{
  "d_model": 256,
  "d_expert": 128,
  "router_score": "softmax",
  "routed_scale": 4.0,
  "positions": "rope",
  "qk_norm": true,
  "attn_scale": 0.125,
  "warmup_steps": 290,
  "final_lr_fraction": 0.1,
  "doc_mask": true,
  "steps": 4583
}
Below are experts of layer 5 (counted from 0) of a mixture-of-experts language model. Rows are named router (the router's row for the expert), down (a neuron's output weights, with its number) and show model dimensions 0-255. Each number is 500 + 40 x the weight over its row's rms, rounded and kept within 0 to 999. Numbers have three digits each.
Before each expert's rows: a language model's description of what the expert responds to. This comes from a sample of Wikipedia text that the model never trained on.

# expert 19
What it handles: Time and sequence prepositions in narrative, such as following, after, before, until, during, under, by, often opening a clause.
router:538570439482446457484494518438548504492394556521420482541478441519442541587529473429518506566525478535438561548482481478541485499562470509460515499439525480474510511457413520510601573475553503477395475502531503557525505477483454500461474456511542492475553492443474507560512518483487489472473545494479546564521492479500469505479544464532500514539485447492492509549494531511575543408517555496487557553440478499523481496556486542509526514489487449489424493494522539481459564444568485441516497457475518471477462481451447485545437505468545509520467447459437452497493501590462457491541462561419498512426541447541483420516507514529495508503490560487581497534477484560553449535476555565475510499559498537482499579566487484449559533557468518493499525519479524553447519463468564
down0:553444549440505512487509403455505504479540546497572490536445486432568589506427534500483528498440486601514519430518465568534518491425548501490515527586571540529477479532583538481486465481526482499454481427477535448492530445523563509459559486536495496494502531573488522517458497472449539496510410576520485505476526526518504403508545502499550491584486568448473522559440521518519538478515506520506493436506467514493483483483568498515488488444430427491520500514525513458486461508533459475486545453474534494416465523454477541501496463542568432494562513506559594526489500497505512537439486531488485487505446520484471470453519484503460502502450480474502470475557447493503487559492578471486453478431465441547540438506545615498494500490514467538596508522466444466537476565482447
down1:551511464554517490524535518400537510422549471520502553498479520498564574509553452549497467545565484484557467424432470474488532492421508458459463511495450520637494489482463509360454523452486420548537418491500501504478528442502448507528497474479453509522497558490410506605526515491491535563481562476627516521461447485520500457496474452550466497538500457411476490495462460486468489562446529449532504555512558495567518498532502521550527521489517470477518461473490554467492540443538449537489463435510484491482480491506597561536523500511513493458542520482506447469457425492535507448458495498505476564470512496482507520455494459466439432502466484439506477493520472519539500442458495492520487541476475450585456499500556495521474494433460496557454502502442516506511442480480541
down2:473545459481510520486509508497459514517499448481559471527452477483529554489394505596548518493476505475525547475470548525465452574467504476436481500535522369444517495529591471509475489465481462514508474576398513472522561516504504445485483502571485526524513436563592499517495501575510499548510509428475519473543475515464474508541516506509497491517504520447511552481431522519556436481512568522500518559532462501549425503524479498485429440461436463479496515452538469428474526478502494540443481524432543475384510483511494470488504468428465459503477559529499502506460457499479492502517522490530569439486501572422503534543518557508518512423528436573392520464470513505535515446432485449508484581495491513452540463516510513447464451500485430553523512493480407530509435540543483
down3:445509478528538535571592545544488503424429439494503590455476495487473433450445434547539385493512487462504466528527476498514533450458549482522464475499540362510518560482503459529480564501442517468526487514468487521453505492438481543513476511469538500565481475424462452460489424536487556467575483470486498477512504542502503642493457512522464568450540451533505505508549481554534503547470525463475484488493488507583465504474491433516463452541542568535472498473448538476510471472491488494457534556501456539546499466521562516435526509358525558499462536458497399503502426488457499513504449490480495496500552523478448508492501543519500513451505462503524523517451545537491504494567467507535509514523478476492528588477515418515420535502513486528523469489503507501462565490572520
down4:525493505432565523515472474583492455461581486612489512445488507490465499483442448485500481535563491517496499546447481460548450541539491478465556483441408486521439534544457464535498532455509465419521617504485594488458485413412489506497459546436441467477451484538488482502483534504471526492566534496551543501476510501458518467463504566533488564522480477539507486519411524458493510592528530478476584597500460522429512497572493493558488510494445461492517516468502557431521470458481536550541518505473532509417508439480466439444498495377488566468520507539479538509505470501510484512502553496451538546504474497500476444552543496511457510514608516545506531533475512483537497446553408456485481498478478491459501445476517501475436499534533494485527538497476490442559517490488456

# expert 18
What it handles: Letter pieces right after a capital initial in foreign personal names and codes, such as Y|us|uf, Y|itz|hak, and O|axaca, often in tables.
router:520442518516541521513520455487439533519521511509501556536451531490555518437502497480540508494575494470542419559547463499437538551454458490517580494445490566461496418492492455475458449489492556523449470519503437596437436444501443575465562552498426528488549439499487403486468504463475534444496509480500499513541541510542504429466515582495589535457484477593520529486553466493487471477506588545446483499494522470551453475423497496557540500536559457461521445518510501535529461507471497458521534507505423531549596470505425520520526457529508461490496511493458467573452574495550542490494498549451430510540497484528490549403484473465463509420459495507520520484454533489482449509480532464439532475500448481501580486525467476501512492542475551529482428513474475486546469529522574
down7:533507550495511560495457486473501568563456472497465470523595510511564586531513513516523466505534496509471491501503589465513458497528530529536483615531524501489473564473485493461566487542451484533550518488538476515565555473507465483465534494475421514545492458496538447539543471521487508535481472507481509438499490477421465548528508473458458542495515479519467505454495538504567551477498527475477521501495491451490526410454522447580490517480520507463457566507505511513537514490441448545493475538492480436479523474474432576560488533476623492452474474563578488447511480513490504545410502471571454399499501471576493457454510425451499523501571435577542511513529473450511539480522531501417597496482557462496576481515528538471518504438499485463480405439488463492516536444581493
down8:394525508427474451474447562544552524503450517472533483524512453564482553506452465491548456478407501492552479600552436494502520511533450463477462441487434512470487455443468478477496485455496506581492477442521530462438572506559558463481540507545576486460542515473503483545510455567454441510450475483490495510574532501486573437529529546557554516499497369577451532509509488520496556526477528476523532564470524475486440490482544511489548392506461485515522546548493483511511502488457513551500476580574438521559527517546548466473514472554504422541527520492486550578557467509487496516483450490432508424516539456482497465549518522503457507499502472523540531524441479516509461586480493482490497441544478518518489484509496486511498451479565508494556554557494546485551471429554543
down9:534515522516503492587439521484515540503399501494474537506588465500472493459525481450578528512521546493518489518569492482454419544502436572496461525417499525476430546505514590567495478437511496484550544478540467475540444440532557501514505434517502487445434530497483547509460448518444415555546491531509461495523512522513469477543428464472561482451504435519436475424506538492478493507496508484525514585533505514517425559453478518400468526489469491523520582490499512450511460501526440523492468471475522494447475521486504548482526510448483516404461452417556472479507510421480465548521485511546567501496525635473551466460553525508508494542527437469496456482449479409497508556488563513522502545490495496527425481485530473513440499442475485470529483494483468469592497557504503
down10:531472489511527570611463458535535535523462523517511455542510529472529428510543534490459494501525491563510466475510473545513588519469504524483460540475507510539519518511559528543470533541564459522551555525466559496447539459499545538511476474506391438529546574505468430552478440501514490542472523498511566510571493520482438516448502490572513533545453532490422504576559503574476588550518479523497517486508469474468546513589524532516477566475528485515521416567525489471545561461586566466529553555484538465545550506505487554555467496523515543516490565541507545573523550488524524456541493481459464445464531570493457497467515500516494526458458458462524456477416505491503511456503527543516472498497467521503418489532542539516583472498475575578496488519484453569511580531531582
down11:531449601524560557462444488505534523492529544552533509534461513445419482460482517551458550455532466544494497491528540481498458477430529551518555438516501532525514462525509478549420443456467497474537492550509474504535495499537541482545449467432511517471547485538547513521453534424445548536436455452468533494518485541514603464413494494573487522430462559514501543537501408490489503446442514464521490476471496536455466466458496536443510537526492502540535529535510448499411511551476537498487493563506473533498564487517514440463522496539503510520491419468502509528508487468557471544517483514511542390526516427524449470504471548399557505536434526501497561437562529477444481498419540469558541500511514594411532431457483492513478522520489484522437507450511591501533504519460501

# expert 30
What it handles: Articles and quantity words before nouns, such as the, some, other, one, than, plus numbers and pipes in data tables.
router:486432529508471444457508440538432446487465507532501503496412503471540490535477556451530502483453580480499499456501512465491435498470467508495453487474566462468509439488558482539531463509491426511512511490431464466559494507470517479494504504540535473568473535445509566446562516491487454547525429588482498524424483522446450525512488529474444475506420479438464497507519470507482568595582539517467610464509487482448426462530517481531397584466551557520533541444556518547509466470523440548514538512480443497445511469555497448518442482492526515446461541568451557512506511531490513494528436513424457517496542538538502530456474467479572540484471544486527504471471523601547455525542499473561547505460481505498505471465547512481496588528468554528538441494502455456555561516454507
down0:501539467477478529490580501524505477461445514539425533513520502531443537548514432562446540498467520498529502469494552498453495484481476548442454488477531534458521522467546476513451446471557508485543484512439504524529385571495506466524505488478543468569526520472465483476475447540468436485565471456436495454471455508505479515507480467569542502457545486531514514534476513474507474467578468513475586579448491543520541456511453513515515552472429480462472477505547532516497451530489425524550497526469458452436473563497607513476525555504486536505410497532484501500478454467444497512508538491486512495515513519484545500492487446543556487547562497529462451512396486544496455509506518550485476521440518447529457581567679495546519532518534427471475490408514439537516574488542443
down1:503425443543509438471527540473561520456480473478558493471434548520451507505557464563454458522458530484451482523481427486544536531417528484537512472538526611479524524431440490495451535525459455440473503511523522550464511531500517551513544561512468461555475557459530540458489474495474458472458456546534456525466516529498544567517467479475404478521500515506535500511541485492527519489536476444511455551556468514484457467480429506443532482548513505537494520625582516543495508474533478505497498550563526536455525490485589490479516443482568462493451507509449473525448528515547577473509506438468484553459492547574503485519516408503551486517476451503434549530435445415508544546499448481582500459530510492502534542409473501439565498525466573506513504494459528472503561488400496
down2:460529525559503521518478524453459559506458464510492524472534413538520516504542537422512517500543470518517474485541467509445515444464515499412450429589480460508559461527499463475531395516570513515495431430535462546588507581532568489409553549495513452525565512525540456482471425513518480449434486464541560441483475498549603512457558550488578548536522507533525481546531470497456495533539477487419525539478528540589497479441479468608489464543455549531473479514565504539461572602474532500571473484490461535486471469537500523509511460491513553518501523540574523526429497517514488522516517478478559515502496486408483486505494560501560465511529506487522492495464527531582488511470472528513489581490531477485531521580515507480490501445489464516503484493485476522545546495572464
down3:498454535533528479455502519424481521541538490517560444474581487531490422570474545482459535411456442507499542482549459477467498566496528521502487473556516459546544425474468463523479516437486521533553509533550465553494546560506461494525486468535475490502553531541514484498510437467519485489458504494449520493532426534486514493505461423508561539503455455478574510520451544466462523427490493459486479504537522497526494415495419453524537488541515490534419512461510586518518532578536560551510477489465484544442427485480496477453498528442493540521487520421534489477551412536501443446524509454455489491517531493477475412488507496529511459461474523429473404479513498520562490535473568593444531515487545474471524450444556493447456441398514415463443564460526508501466562520552501
down4:466597489450528522515526474554505537511460499453529530473440499515498512506509486498521489447504421515486507450459519530475430480567553506496473466475462446474551525444491482575501533438579525478483466498520506497468561447508482473499511498580514451476569442545543526503520498519484536497521627415516557475494557422459520474619549508389516542498530479499549531473503536530496465518416519517465495489480537510561493515503514509527530530492492532501456551434471502477418490405479537514482533507484472401525467543490472512479469510493460452571600478561494421506501479451475541453472570511580557547553462532510521508458482466487546495497494503476540475485473517552453521507461539488471450511473521462552430522537440549516414441526552479439447544501461540532533474437559510

# expert 22
What it handles: Colons, pipes, degree and minute marks and field labels in infoboxes, coordinates and tables, such as Coordinates:, Molar mass:, Elevation:.
router:525448476506469467525549472457522437479558468535444492430526473460506499524485472499505471491435592556525528451520449477544501488470475487491504569569482503567474507486568470508486495499487447570502553480439492431494443522450573450494513482451519488601548516486514545464537520528508483499456506540453573471426560532470582494479517494519478509438419557445504478484500483474544413555495510503537539412511494485474469489514517498511505547463451563484509613469503483486503534428507520506486571454463548453482509508527540540463511547511512499466478443501494497450513474532504518565540458410528505544459437504468468574490441460469542522540508474536458464473534518563520618512517447486483449553520451441446424447490515498419458585527438511493489462478488449504494523447414483
down0:501478502503511538442525446488441536470507469517490458465428516450535451504503471517501472571448482415487508439461463508476552487494546505426524596462521543464486559526498500548491537455441498441424425462504540558471495500479532551478513430460444464556499498472469545519572486531546529539493489487493446528525535518513523508534488463407488488475453389509446501509436470478466483475425479496464565476455536535436484538528459483482429439552492557474528535505505446573488521531573491544532533541578481436474530463483543493541469489652575564564512466493513466476456518477576493491494508459516486510559524484617588535496514477540517536536515538461505507475555523439527510511467502474566538463486482410553464521509458527529505459525530486535505478501478518535504509463449500
down1:444556444565507445510505490486507394500511516439471486472426469509427517547427554471526509524473537495502484495517486490440546445471479500463488463477487457513466507438507460516533520441572551504495456481479465525545502521489405518498425484507515498565393516416525454519467512481543591548524512405440456578557523475538536486441500523501483525550473507547546513477462494533468505511514563463533523529493488533502510411520477485570521472448527523484480431495400527487486489461443466512525507466526479457453518427470566419394508495452502571589515488500550496494519437494511482494567546528502530481515562517485506490451484547551446500509515494487507566583463493492528464519482502532479545489501496412498526463473528493508426497491493539390440469572487486476503439475557479
down2:594493477528511464410497505460509456486567544456565589489576418478500445541499482478434518509493492442551399537458518523483466451529582487437535463521502587469502509501462592500483535484522549516493570526481521516503476533549503458509473582535518468471521495524495456512428471433575523544553565480496489550465560483545584513491547517487487510453542520474468449521511433483477522448520526519484509537510413501500522477488512423473537487496439457532448512416469517456510456505460533468540506531389532528449487488453497490473488519480492433459504482528454477551477511510590491480505469510443452487463527499547488498530473574448486440459519476498431574445429539522550458473476446496538527571471535455472514499560469470479439478524519512528485483502380477496542507490507499
down3:475507510496586433433437525501514444535484470513520505498490460473483479521513507482518455413482520505459523449499537430447519571452508538433560443440443467495444508496470444588560552500530449485501536515475535498491492504539529445411546543504489498458502518552488461489558511563529492507517505557458492510454493490516458557554553529495536543501479559461455496554498550537600495506512472442545427457520448518533519524478529523499500517456481559431506509461496556440491465547524521480513544502497538527601478605494457432481502478543543502537612541497462519399502565503372547515480460472544449512481461523471510449534539456457498459502490511534472439442524530552474438528478454522512466523465466529513516501495440484493492507546476492529536499577487475485495446462442606
down4:543530491541500519483469515454473481480601492430567551442497498520532530487504447570477435518489474549514463472506516490557491517563487553473482495523479629500462458520490482518534491462485493516522489602501571488460450521567542559484456548491497480452523522468416453503593442492456534409480549552553514481552413563513513488476440491500464531452437549526436526547507552550570503507467482451513493554582515436466599474522499461501565570522487498472555526503490465474453493429505556469536479437494549515498465431502524473518521425512540454494507471587464431491495535511509500485535514500413458445496490486535437552481498549468537466471500499534467524552482477540469527500460485531560549495488526491517518477487454426531482582455472423515472455462492491439498537528503510

# expert 4
What it handles: Copulas and life verbs after a person's name and dates in biography leads, such as was, is, became, born, died.
router:517545440453459532501461457541528549487468534521492472502483454521500539526510583471492576523439492539543463516486527520488524461436539549460480546495535501549504556461494518518627516498437535560419456539472526534528498515509536475426459514446574517464492505498508487616472422614486553450454490503509490504502488578443439483585482488542546499488490535496517521481437515532501444510522470514541538554420498497541493496427500486570450575546459468484497542520520418458491519583576489477541474461520582487534452492477500513520483490462478527439426411514488494547438479473538530577514488483448502561507465443477539483462512474464455546473469493468506541483469459527512561462462485563552448473440470522463475473445455482450467536530501493502557546464473470538511498473462567
down0:477497520574532523505511520507435492529470534484464540523533571496455474507422557507492521522426420464504577503392465497458504469524494386449437503455508426465500457481472481454553451458511495512492476470496458470512467457431510524486464458534540494473527510521506506523546548482486521476430542552497563550547540563473508475609483583467446511515548537475483502497498540499524445530584512603543464468573439467507510463481483458528419465486432545525479475492520461465482543544466495545537497479527500491517452475495481496526546522478541520509532461524558561486538501506478511535522450472462513466497515396557536549536540479527526488474432419463472420463478492531581490567459499531450487473507483555507489374443491472508461462557506477490531474491479549530530565447534557
down1:519432495468536475585497452486546457591551497481511493514503583524522512490485508531453507467499447526496486574520428565516573481421524533526503467505529491491520462484532485527524523467545556539540505432571487521458489534606488394543466529543524527455598515456476507441539431512503524502500536498522526516485513465461514472575491529458420488468514562497512513478548415491444486484432537507518502516543500470495488454482499523444524445491471533570521469544538456498477515503518486467459544494542508516495479513495461472455535446584476501501476533434436513484448506459510519529468488428454474438402547524466469433544533479481484542497457454641546552520498572461524488503452560527488529479492450537513462465460451532541432461557442483580535436532518518532459483524485435
down2:509551500445425436570439470479542515447491483448521550544396457525504440490498462490529539486478500464476465517486473482548551427456480593508522499497494552463555497569450486514502504509540480506533536440469474555513421576553529454567469485467513507440480527430554503562495519496530524478447455461471539483507542450447476431527492528448461414538504478592525453528495479476513438437455430461471540460494545485535491493433488502508513467492478493507561501568546543492438487500482454525466550492501509539570497531489558494465498496635601529459447474468541509456535437465476545520512504501496531495528463461502464463477530496547493440452538552492526486523506463489560524505452444531508534513483532589471542515493543499477434495545481565545585525519482530481473580505557560
down3:476503554494457564502575489521480551422504522549439524514515464471546582517528548496471506498502476430535456526489487431507448520452497619413476490473494511517506545500484573531482484480463451485453467504378475498494429446448578518496545476456450568514479515466471546492512455517581520467411553524506538487471550585524491539494456571482603514492501506513497498463553474509507445518442509506502470487514511531505503442515459541468481485499525532494497465532568516505500485516478521523579440477585504487493427489475439553428440510618504499576507500466496507486513487511491507600526413503448474582539438440526462548524495480462497481565461461474503465463458540521503483469517452562495537491527468498458486533500532465570529535522462488521470470522482534415539566516464502
down4:500505469437440507485467437510427464537502463425531457465480456531514432522423495478497515540483538540521486449516525489434507466527485527444485521502462446449433516546508457480450499448476516501505530518527555439501468457496435526436574560506430529520489454453514570489501506497440477515551471563495495532464492498521518395456488488542529549508573512489457491540501535535476494511538493556495528505491600486533586534483462440440561497464480536468457525524493490458526542457517458555447539543537579486508541500494515442530527458426512496441446496502449417566502576483518439568436539529478527458496538519463436429467450504450519422532418454513519594591525467510451492524437572457519516462446497435521486519462440516484512480524538461510503573487457507482502483452476509

# expert 16
What it handles: Short mid-word pieces after a capital or consonant, such as ond in wondering, aw in Lawyer, ept in peptide, ood, ut.
router:527494456514581554491447500417418569505537495480474525521519571536511533476505467465515529486531508526482410503512444489506528537478501569519565467505458537423524427438512515398453442539481519575457466496449460432468493549424436555508543589504474518529531426517511508450451457470556531455559498512549516478529549413528475512514502553492523506533504523539513498492560490558452545517487559542470464519401445486502513475520477511491525485523550455480504466525500551467519522441474523540497496497531467418502523426435434465475541537551548473556523565490490491559435480510490540500489490522447522461548560519487514568509550527455500482491576511447453477502463542461470448498463570392473527522524523482530459430511486456532430477504504468507560504505546473489581482534530548
down5:513424501514516511506413515512514556479522531549516478449495477489423439529481535527459496461525504502544560418472503487489516508549450473526523499597543556495468536459572459492462471534434450494512562519548422465474482524478534575545527455510522493474506565548511507455448470449433541504497463509501527568533511494487477491419602485569516490508531539556557474524445465481498412458488438493539441497514441496531525479566465496468516499517516495436551545501496506451487489487468498469493608519464510549481527529469422532509533500532535519501517522543541524541363532507494533517457525482509510552489478544559531495488449509486579453466555478468472564481444514536450472445494556459499568507448438569510495435463501520464546526494482575631502534468545475471479472566497475
down6:461460519544497558501439476408436500435536443489504539502438523489539473409497435472529439514559512427410520482475439436467515487497517527524501455484480581580514523449486561491505558515474561491508426523477473455493494509440553452466429480501505493559462531496531521479537450481553508479574496506558554489524471489538492529447468472499545545410538450506526528539509489447505552553514498474467530457521479480542557450554503546560529451423565455552520552512470463467534524504492455487518466508520447485587497489533455446512509545542520586525494486496513593536516441562522436443510520462438451479535515452514500547503480492523570419524489435448522534545496539535425515490503521495515497434502430551492442509488520477527561466493447475509531466481493447490517437445440447
down7:482495440506487546560540485463472546514443462461484561539396533474530460462515474436477505496522535519489565582459465606472506483559510480481543501508494437444500448519530495581451494462470489523528523572490537552506492537452498489542448504537509466534570476548490535495485519475541581407436531462368505570490433530468477442464466509475485468519431595492528550453518531546518556543462453564474567500479507422502580585518556459508510509478483477513531538524499545510518534555501545491501490525525556501474516524492507424471529490508494482466495457560477546476509502487482533433524514479516538519527523516576485496473451542530407489556463523487517561479543461455522533405536564502567534498455526555511604513455492529537520481463487514517520500407509517500480483501549488
down8:548485495489500546441526499508452581512437465548508524522514465529580494609517502468461553514482456490513492482491486510475574512561516499426470558447520510514378533439481475427504496466518443506540469505435454498449561449534508507517458472515462413529488506506429464518493529546507462526553605439471496526473477504501449511532466482493507468513456492529480487424480542517445486527540517534438467463498510493462519481531439506486410468494441468562467551454515448488451568494483467504463480464559502419466508561458514485522591483488432434446540489439506403488421439470465554552500512447516522507474503499486492515487384507473487443540459535522524462485537504513483517502467541490431427583462526481515523557527428464565532516489489488503430504495478477418513476533511475
down9:457508457522411510423508493452451515513493498478565486497509496449489513523493405608473433515569527548486405480468501432445461509498539546492506478492513579461467505460560477502498453485465510537499528534490500465488433497562469437473549498461494505550544454532511516497469469403484476486510474528499543534474570451493435480488523463557483501524497474510494550473514387488486554461567483477498527505516511482458532431479489606484488543531487453394552510471516541495530552445488486484475458486516482505451472467469458513555496561459539515486504513502508503535512537529564554543446484568478496482469518529517504559513508502488495520564467475559580416476479557478514527502509554525639519523561459517459510510506545473448524564515448415484563514431414552545544544509487453

# expert 14
What it handles: Pieces inside Spanish, Portuguese, Italian and other foreign personal and place names, such as Cas-an-ova, Mend-o-za, Mat-os, Juan.
router:518497570507574495487491489530569455468548555554594480506486480421425521480465455557481429501496465468504524487521509527474512481461490506560494449485442540589549443529495413494473468547528437466509505484536473513474511512541546501425505532499537498468433504467486498507485491460511552551471472498440506441576437578472554432423538545455521504447527523495559515532494441480496537476558475505482428570576494548500488456482573506547484432503515495515531478555561484522536490515540480436436449514491507541508507534520464486547522455574496499461537487570517520549524605454523516469511539502491494522516569434555481447523453574526569470476438488510532527547541522416465462434492506506532557484534442570565511451515470537563552502473490542505435511473503557546471510505530455
down0:524498526474501569516463531526460473570433453450550523461452548547472480490572546468439598498528566475541471509482577464531487456537475519431431446495514467515457466438503492498443543495497600441532452534547437608447523575502522461545602494426505481523523493518447566488475550500469543439515454474486527518513518484459476476447503532530485534453494505562515506515411495486464522516422513443514489482515469470468548408510494497491435543500463456504456451513453435477474473567468543482492548532469450512450520419472533470487475494483506490531448451533517517524538518458485507464488499506575549480508519525564448496515537466350473514484540525483461496553524472502486487529487498479530509491448533556501483510510449505483514567544510498513495486519380508568509581506545507
down1:550541508533414516495542445455509459573486458521440543476523467558492484494464453492511472503528449522519420538468529492532515459500471484493470534546437523574507569469511477522477480417456483570488531498486481514511501551477471478482537523502472454562451501579479497485545499580539500457558461451545482537538475433421531479506519490479510529482511513547416511476416525484522489513499523519518470508525497453528483536469479542466423461497620539511549502502455489510484585545536516487494527545455601520430485482435523521567493519520568536486508437464469572507473481475514476460517443499593455562535583484491510428424594549522521508522487537436479510520425453473507470579536456454498508561489502443531527545498502512479443580504495425495516531507539448508575560451528528
down2:486543573536472536490492530465498512502497490551538459526491513538501483504476566457505520431448506499527468575508529529493468527485448447491513489507531532511495460548471509543482381514550497547516495508538531496479554501489495520484525427499511509412503564510534448506495548562532485461420535573466501559523471508433589428557550545438506530482482463575512511562487586498543487497473497531518437433445435492460504544507502468518526482504500449503367492484497428570505431535423552488545442481502507507509484470515561488525462533485475517527438527447506496494473444453490488517468521528555506555478453508475588483524563412494501440492489464416455490500524457536476514542487523573496518520477533553537549473533417529587520436482518446518486460535486503569572509404528437
down3:548557457491524531473527488534495483527531519577401551516501551513559549425506505472478470433437498498435439451475506548520524566488525445474456539434502564544518478438497547455517556475505522505544471538466452500437507504502513511530466517542470541507416498520577478504470541469486556581485497546463486520457493415567443482541526555443427469498516540475481554533568513551487523431590534578467537494509534450529502482492451457509458537487488528539443507521524509541561423465473503492501528419483489441510526535531506465544480451516455554459502483482504562463482506461491429577475499537511428536557510580478418552513498438465469544538466463494468486503515526479469485489443437496399494413507530456476474560523534515497514503471527542426506513468507490594529467519470536
down4:479474482500434496539456455513478579512488490592495473495552418491558497570535556492526476522498502538531529495483544498456499473606437458493504491532486514513414535510518464529575451441560461480476449478505553549509518545475447575456542541531549540482575487473509553461459471565571492479456528480449479476433481506538457513486468558459494486535499412524559482463498468497519445493496510483471486480502558487475449509445471519505543509445444516564388528474522544464477495528410449510493479530496443505401532458446560514516530585451520472478519487489525463512513511520472541547445456509560564506510527508499504425533534430498464438552524525465471488501563479590486499476506497489576531486460514505517503556543479499524554433473564464473503394553487502531548475419548517

# expert 24
What it handles: Middle pieces of ordinary English and foreign words, such as ran, aining, ction, ro in embroiled, ine in delineation.
router:492425547489558517514519555479465512501544575543486480531480542451535451475447502480558470480498526489413489474486509508568505558475460584548470496444507500452485456480525557438493506565484478503483524420504515416520548506465459446470441503496498548523492476498538511570419510512491443576504499460489461514530448483438523558514555506492594516554550541565528471479501498576488574463564568493475437491527514484436608560506491470455451471517581546461483492435520431501541578477563415440525522547491493489449495480539474464423501514527530468494570579561480494566545510446526520474499521555563478432547539551565481466525452556511540452482517453445486485528471506446471518488497481549487523568522524521514510463497533501549507470494519537470455511527444488526539505533545465
down0:530457463508527437441466446491493489446582461443516439465535439481460489570433494456462497511481499473479414502402529561412443502466475524498492455512540490447499503434531564477569540441533540583501521451566488457569459467544471453516481533523510541519539485484483556459496453516482485469575479525496491461472527494542491502513474543539431524552512434446458474451496552489477518477475552515495528561463487509499492495538532508464440555502474498438540480500478530521537498447486537463467518465496451492552482512460447436548514429453525525563540427508507518591555504501546486534501499553507496497520501522522515487493552549524429489581487507528462518474583530461567565492455460570514536465512488526425397515465547436428602539525521483466516537546446500505529430521544504
down1:463504518629502382445414496502500558508512448531522480523544462488544454463544455429534432482503507482519500527504379454522524539503513506466515469497495499553473412547530500463503471502471477518441453535528508517497488493479533515484532486514564490487514482490508470471491495431485482462511529438504487445518495450461426461478540513545477537573491450595514499589573469483493508556476542499515391555575594499513462530434491487508430504519478560452536470451465448510498534419501454528442485462502474441476479574523541434515478495466465489568538472459541446509495456468511459515464472456472536493552496480504560491579584431464519514508550517441503506434458441515496537546491511544487505527484474494538414496502471497505451521538570490540520504565462493514512416523541490
down2:389417471566492480464497497404468547561526468464477583418529496554535543576476551449496510520553411504461500449436505475575550495534540555504455413557444499471510493510547420501547526496467470497529456520461524529484495489561553562484501467527440522499531501472533531470517484543490468475468494502523517487508444522481583542532492491519485520525551456484528445454469517434533511481452490518471495464372516490487532556495506505488561467530540539504497501443489484572473489547496480468500467546470517518487428561492472500575532525442466567502445485490473440457499556531466486453545430439588526519534469506460518439522499508476521522528513502493518524579541570521560519533551505525476457526497472462532555473429437530472458552485580419473422487491497550480542483496487504
down3:410517537553529478564464507470526534485483516475555477472464508520546461474562483425494550577522487501551494536414533392497474472514497511554482504581482501583483450417496508462468526520499518461492453459490406514531555551530521589510501502511505557515554528485459519503459494465522549422428499484522552444459600464494580486505507464449499536561453509536476437476465514540529491495464491459515515561524506539522407407464549545542532566544473500409447464471534474541500580509515483479529536447483438530548529512571589525479503551526492518478478490504511460454507466522526538512465473470492500446539448466417537444489530505507519480475480520438546535498552445524475560533500544520545496517488524547516551449504535460448436494550545461512551517439496542484441502456487503
down4:556524510481509598562535452524519469458411491593438482488577445511515494421493502434539447543511504517457589549448555506542516525525478505551487520539535484597518527501456474524527458426505484513528573417500584553520510451431453491516459517455545533537459504435450482525540464474478536484485497467463451442439498460556509506587480468466454515490561490546445521512532544557474454525513582514497507518489586472517488486545477477520499478580570499487479478447444512452549500515535454519500543517524509466522481508533479473541494492450479550524460446534573530479422501520496489546477533514530407492493479461519501505493519492591481473472444463489540497569504495459497522483467498520496431455531529450548451532520544603520536532424539501466495435558482448490508534571498471

# expert 1
What it handles: Articles, newlines and table pipes in sports results and club histories, plus words like Cup, Division, championship, club, tournament.
router:476573482442529492470535457471540528470458457508464532509510438483429558520502468458451493548469433420423500506515494511527510434552470562472492451518528473461508529429501426526529464534447457512500470546483419480515423466540450485499529452490545391489473490446469508507546498518502516504490515502522540505541544538558477455439478471473444504507463459532496514524465558507478459470485556464479569487468555500546424522494543525534507533522432449459504513516481489483540529455435525480510428454513507563521446569538483441528470483474526472483434500448473583409481556539408471457505443472432543538439465475565490475550482492576417522520443583510472472476451513570556472546464448480505466537478482461503462546523540526575524538457473483514490509449531582498453509433521512
down0:454582504559484521506523493460531473495536553506464505569528456431427572520480497599440553536546509547555487492516484567489496467543479471535550442438488575501496478500485534476491580557508470443495533506513485474560479473440490440503447446490528509497443489514492522500486547546467505534503449548422454465480542439488400428471522465534466529486509455520431520529513558493512466464509501462483454434491467464431442450539529508540534500552474467419520464526496523446477482540561473448482471540489418429461454504553454487511535553676415491528460519535428460455527501558488533502557516564492522472518553532522503458431548495481544546507453526550492480467448560506518533546574519524450513468491490488532543461526466519473504498525508492509486495480522479497438465473527515
down1:458523513581523485498478552510538468477505562572504476385436575620495497422472515496506580467476459555503561453506546508493478514493496506421543506513494563504420456464464511511464483476552509418480387478463562521493521460478515487421543487436484484564475559504490501518433516486549525529585475486508529522505471578543450530515488472538498552439467509503444526465489471488513489532445485496441520574469530481498472507462523494415517501455506495511486445510603552551471487415486555464490543519630587499544470447515453488490512550473509489469546509480474542468561508491487453437544504472469460542512510488525527492544534546518492465442478527503482528454430419451527450478491483489530502446484533538513558485548481464536530473502511496437518500497511472510561479480540431
down2:472476493562501562503512448506576456566548515586459482475494464512562510492501486417528533447457574491525454493512580483515451525470484434486530466499511499530452444524515523573516427447453513442538579511520537484478514450465490481512486441531525576584486491507522494479472497551498507508463530458441482509471519503525488616461516491541514527531454550549554518516554409503434476483454497481565578503463451437465560473446495532493411516531462483479529584490473501496497553568460490490515547522415559514510472467468447459521580540444521567536459567498571485498536542495473495553550538489427496528542563468454524517426525479475559527460515497543483525540533492497580500532501483513552536545508475510486538466531561516402516483498555504521473479562499426552516487528483532
down3:481508563498481469503450579539475496511447523546454471502511622534514514503496439464534508551536491527518507502533592464500567553477555538491496470491495661533532491489527459475553460519548455418543479552539578529525420457515483518513520552513424544509546488541476477529503511505535489479553457533524511484462512510454465534524460463513527565483494487504471541482531541526513500531539515527450434475543522448477530503481490506497582581534460468562455490533541529550510510463505495470483507473517478375446491477451498451558466494535453469500448474533483525476550536473538415536520467551470475523627437553509441452515492478505445514481544554507488519516568444581461467486490601486503499464537454466446495464495482522464511531559471548469528417449506445497477535475478498
down4:500499498490535524588373561518491522547500378514534485443450522490562444498508517431517600504495458587525493525568516506528467473493534473504497528569500427517474482511529499552535531472523505464465546496482476544495460547517559495514479482495478525496514431544535523435475503536599544531528491472504467414553477524432478495452514547430496491524575526552535523434484491475500523518522453509523541577500452509450482505540438452501477460546511522555449505494479476469509451445491496600493462456494510538443492506511541510448502470480586545517560479532548516454476558478495511461487494540509543528529519505461460437466439486456494431554482481404510554500440507517526496534546482507583515488478507503500460505471461580408512472500519473519489560469503445425553476491611552